Experts of a small language model.
Size: 11 layers, width 128, vocabulary 16384, 43.4M parameters.
Below are experts of layer 2 (counted from 0) of a mixture-of-experts language model. Rows are named down (a neuron's output weights, with its number) and show model dimensions 0-63. Each number is 128 + 32 x the weight over its row's rms, rounded and kept within 0 to 255. Numbers have three digits each.
Before each expert's rows: "comes before" lists some tokens at least twice as common just after its tokens as in all text. This comes from a sample of Wikipedia text that the model never trained on. Tokens count by the router's weight.

# expert 99
comes before: " by", ":", " |", "0", "9", "–"
down0:073116192134145111076056125117177140147158180236182146135151161074129211110127109173128094181105119113107137120127125122106143127118181109133094142054131135109146141092083130120182137117101115
down1:123171141132187138170155138119166107119104112157153136165130096112127123161196134135118063197126164148119129168204105132156127114083105098120074101040137170151085134186164093130110153144058151
down2:093177070105084207158135107198108078161168154108127152135137171159108098108138102152068153119065136132127095134095088135137135130123073100132159127093168155113111077100094132114154129118167135
down3:149142146115192100083145105040145144112147047121166117103133136140185091153122145196149176162113157149147154137140098121171083130092144140095101064162160153114115114150142138101133122102110182

# expert 62
comes before: " of", " in", ",", " and", ".", " by"
down0:113114085095116089179100123117130106161127090186104202101118110151152123121139109126114077071142194137169158061117081136039155112109196144155133118144104090137149154151122132190086094129120108
down1:071150162152191172114137172130120204123137126157124083122144088129131126098107085165159089104152127134102156102138174117098122122068125079131148134112106080083072143056176129163133110115196190
down2:127120131102184189093116143117135156169138117084156040171174120098150148139173123148152122148113099098104113121133153146037092127064135091155113123136082178178119144095120149105144138166161153
down3:099078123127120146108097161128077096095113113175148078194137162172137142126094054106123071113064128123154096113134055138153143200152126119159204116141106060111117153140164128132127152128224086

# expert 6
comes before: ",", " and", " of", " in", "ing", "ed"
down0:121137097193157101120155126084149100099165119132129101074124118104174093158115197120135113135121118188128130149138164161117102073156125090096145106058070146183099137168101103136136112161117074
down1:084098112158122083067113173150148091164190096179117090092117128133086108163136132163103092159144144134165108128155100108132149130132108128148138098150192123097146079172116175125100142178130145
down2:215124134143101095187150121177101142110130100155154116078110058167129102121146146214109163139074044076160139152134159102102130090148095124113126162124165189144173079124118140125134166155121152
down3:129093082121151114098142164153118121141138108134114094114124104172240077149140138180154122122078147105156124189141122112171085080116106164114175124081169121148188126079034209142108104128092126

# expert 111
comes before: ",", " |", "\n", " (", ";", " City"
down0:156148088100138212128086153144112156128207158111124082135113180075104151128128160123104082121112178157081106111085093154104120092095111103090121110146083140190158116118148077099146158161108172
down1:131139115088118103164100148115118129159115162176148105133116132147142113090201149131116127167092110050142123148167132061069151126145172098152095123107163118153188082193090201092134110160155106
down2:156062201145114138142092132110103184109108155128090134138144127153141183071130166146145133170122102148136117158085121118090129141111157166175156087063114121122079159088157159141118112110184044
down3:127123114121171104207112135184091147187142131159153163118115075088104093146175136100095156121152114151120095089105138082193129115190155126103149171173074131119173154121090133088109103122135169

# expert 114
comes before: " ", " electors", "1", " |", "2", " Votes"
down0:089155075118115151137119062066179057154128158144138136073144180093109106105153131165141086146165091091101088153169143137117100213125159140093112157102142106116120072141122127136168095111172167
down1:150129132106108098153127183114102134086069096109129115171145061232173090155132131157187126102134133117156184185088149132136145080089146159056132130137143114101151135140156138119164153155154128
down2:197135105138064112146115145150106112145170142164120078092125083074139135155087116053157121103119108098128176086140147130115148093146132164206134177094159170091141123095145121129126104142155136
down3:105095161054184107153096177136065137141116194098129143122114092116085109138103139112103083119143146102166114134152126117089119166141116147095110141093108116160112114123110118145126103193178182

# expert 82
comes before: " |", "–", ";", "9", " in", " |\n"
down0:164108077177134129107224091121141057158131148101108149104156174125141135191110105112119099110104125122171138177112169117150087148098126173142131127104130199141126091092154132228100111134133130
down1:154109138058107126079154145075116135130112130077176117131156096177107140128165167174153104103132170121153121121126090155170121149133139179106110165193135114157074139122123129065141176132100149
down2:209187108119102109189140142179149104112131129079122124126070104096065103122096144130098160137104065125150118135103124104154114156104097128121065135127111120067129146114107107171144178117171124
down3:162146162125119157107122107139068139126133151160146129140103168122047163119117160146086103164102135116095114094097045107148092146153202133161155090154131155139119187091109105167089152111071210

# expert 95
comes before: "(s", " |", ",", "\n", " (", " City"
down0:164107143140165073095134134202177132106181138184195085103115075158123103108093147127181096152125108091122121157135087163145183193111132119085146195150131129128113109146116073100117133145140162
down1:127160047145111076147131072115144107132188102131127108127114131180120094150093071114096134122130148151112133100167142108152087143103139115071113139114144119100103142096099128154097138115187196
down2:186147148123179166155142099129134154097077102165113159131180099151143107164123043130110114139087193078123163099123106110151122097111115096158113081144161109071107115131113103137181038167142109
down3:113115181105117138130077123075104164154118157106162127135171096117136190138123106142173166138098140109147147169126152216113140140089142149153046111093157082104117164162152097151091107111155054

# expert 88
comes before: "9", "1", "8", "2", "6", "0"
down0:169115170121135174130121135148120101163119177125100106147056151130169065148107142085174095129124116078191112098168165084158150124173165181106156147160074156097143135094131089133159104110114149
down1:127165104033118187153120169091096108130122123126116161153121127074082088103138142151144170111172130129101174076117104136102118147076154065176137111170146142145190126115126132132104132118140123
down2:131097171155136169169100133098140105198137118176158135113111090166108081118129121075086113166087123166091124108106167082144123165160107047096116087152148080128164110148156143130180144151131164
down3:152106113147119141152115086129156111097108211051114122129155119142106099135182134111102128140146108125115113128200129098141101129133100147096098108083124177085139130118122154109146100126108166

# expert 78
comes before: " the", " he", " she", " it", " and", " which"
down0:196125077160145137146093150143119163079137073119196165124154134097107176153161105181134132101099173113072127119100149109148151107138152174131160086098118129159141140171121071122092112080091151
down1:184122160129097118110111139141106115161111103099172131078094163141120121144106151089170141097149140135165176131084084157089121173120107103154174110072064132119121116110155095097147152160157148
down2:108139090131129117105173130167157141115142153102151108087128181101213151149211183137178136126145205114100146129167134128029106108120071154140106102097152081122085107119108177151168167154156130
down3:180143092108099106134141158130166119117130167119143161103118121082148109071118119120147121159143150107163104144084114152158150137192076087105088132082144116141129142129150114185155167181089112

# expert 37
comes before: " ", " and", " who", " United", " U", " a"
down0:103121145179181147142115136097168100101114130097173153139109023143106189152086136205148155174111142144128098111164119141122135113099172159128163114133129111150120161124124127092093069166147116
down1:126110155126088109068150132153065164145107131161167101120135126083190129167136096134107089138186136087091180165119124099117132075054181166195120168126128150090131100123153102158083144125103120
down2:111124172187162125054069104176129193119133116129112142167075168160160148125091110129096123092158125161102088094142083179122116132094069091147125110108103115096093107162143179115132138149172166
down3:102152109129105155106141133154112165160133154168154099106116166034130128127126126210145132133142117117146087124154111179115110133136136106092131119177172147105177179059114116147120125149125118

# expert 50
comes before: " of", ":", ",", "\n", "'s", "."
down0:159104109071115127108116178120093108109118081138141122095105178111121103155062179144135138202174138152115157133117114176213064093083180135138121121116110149120136144149131157158147179173127135
down1:107084122155135131140113086103087094081171130141097104144076142092188137149118120100154173145110105167109056158097161104173087134126147095138130061155127090096148172130172152116201130143146093
down2:141169081150146158146112118106076141117109157065179134091121136100144117149152158131112114134135149144126112110093116128180122144146077146164207115120051142153146126100108127153099066187097169
down3:178135132119125135145111161140174089086121153145103080121137126155132195104134104151142164162130145219139120140088136103149147108172095099097062047131161145125174093130114150126163120128128113

# expert 116
comes before: "|", " ", "-", " coach", "|---|---|---|---|---|---|\n", "|---|---|---|---|---|\n"
down0:151125168153177107163130198140120160093144126086134175165089078201067119150110101100150149097083140068126110154181164155119122107131143082094103157144118103066121177177160164139155105074092119
down1:168127191142051183105090143092165125166082153101138115093061107106111167098102136131100148115125176045119114121156168108105114137120127137162123148142127098137196124162147221131121087117097119
down2:128165187124109115142103121089073147106107084102099101142124169129124138148134112106104159121162194106108138112170136104113186126092060139167168131179131125097124158157123126113080168102113149
down3:092138076074188208139082086179141077121114127124192158181129105137133104109147145160143123162137106143110125130135127115083138104153104154078131151144144119200167128151104082103125125082124145

# expert 71
comes before: "0", "9", " |", "8", "5", "6"
down0:111106109081105135165111084056105203148096140117127125079113131124094093129145125111167120141112098073170037191131109117126152192133086174154145144178169161149142119101085104105108127079136095
down1:081123179147098163141144169176110135116082107128205149158146136144194134093092071215128125105144104167077187114175144132112123098141128112085158112118119098133091179160099196119115148151096129
down2:036118126106085145087125111202142136141168095162093134121124097138182159135055137130148154120188103119169096135137188136131127166166103123145080178063164131109099061075100145120146128090105121
down3:127164087145134095138106075156110122107129126166166100105142146120102123138139152199141089106056057118131144133096112165117120106136150163134134166125104126132122138072047095064169142163098136

# expert 15
comes before: "9", "0", "8", "5", "2", "7"
down0:142096155074126110104067148166212111101150048141163117132146132135125153126114129102124196068136096180098139115131184151119118138089119144160170187080110127130090068124151143132087212109180159
down1:142094186079066158139097113119140122129059091170094153111111132096105116163133132093079133137133144099066153103146059140175122097131121142137114121089091131150131150096136089173114176099135109
down2:112136059126161088137137149092102107123108111080137133207144140151118168124150165083131147185174137156201093105135143134125070130179132154088117125077143178116069141115118162133171160130054088
down3:144125101102107097138117169164139117146113106153108057132096106129148133132148140093169124134137020154164141124063139134172078075153148122168181098108105159138134150140132179070088153096170127

# expert 28
comes before: " |", "-up", " of", " (", "\n", "mother"
down0:125079193114153097158109155094106096111036159129079178135182092136111136158107118197074150150173174107133153111142139151154174179076127083108127168107129111099104150164102111117140116091118109
down1:130152190110128169143140107141133145148159158178125115059161127145099129040172180136195108086151149116125150110135158146120104158098109162153099100141139172192114178119099109091152111120130146
down2:127087149155088175136178111104138149128092128094150144117101153159122102159109110110137098115139096151167106153123085151159125054139097108142177172084062154118110141206150126150116073205089106
down3:136110113149147162174161104151174122069166144135099136144149042181146146109114128134094120112151090116156171112136197094145150147099155143149069109103181135104155096071061152124133164072123125

# expert 86
comes before: "1", "2", " |", "3", "4", "6"
down0:130119098139158135133153112103171127126096197128135117138190060124142149098121119117146136133084107117112128117161170109108126116204127113118080131093083100145152092173106153049183082119107134
down1:202137122093113187106116208084134145145142183135127138146162093114136114079140118115113160127136134163126104165142150100133180100060134079119106100146136108194096145072107121120130111148067130
down2:054193128107111149175152078129108152129097165175169134115095087172098160137083101106100069104142148154111131121118107094135072106162170120176137151142109173151110180161184076083060163172156164
down3:112148148142137144089143122158101104113122119126137103106146129136114130165153124130107036109101105159120091155185112142200172115108131113157106134219093141114149130125099144127079102147103158

# expert 87
comes before: "|", "-", "|---|---|---|\n", "|---|---|\n", "|---|---|---|---|---|---|\n", "|---|---|---|---|---|\n"
down0:106137127133120128104111146139180100123178089176177168092194155089126099091151181106158184146042160102062094135134143116082156126114065107161094103122156115141132096193129140163094049135207073
down1:195138143130128093225114121174102134126103160160086163049136114138058117077133053106148120142183091151160152078124138096140149146174167117139128210041112158097155130066061113117112156127152137
down2:103119167106110149111105089104173174113145145081167099021139165092153134117140147101089138170139142153109150198139142124112115135095120139063135119069077197118120130146130134161186218100066176
down3:167114123127104147145074053120052106136166161096126110104075095128107116166104127065115052115137088143157157141113108116152179136079101165127178161172108177186111129125116103137117134117178097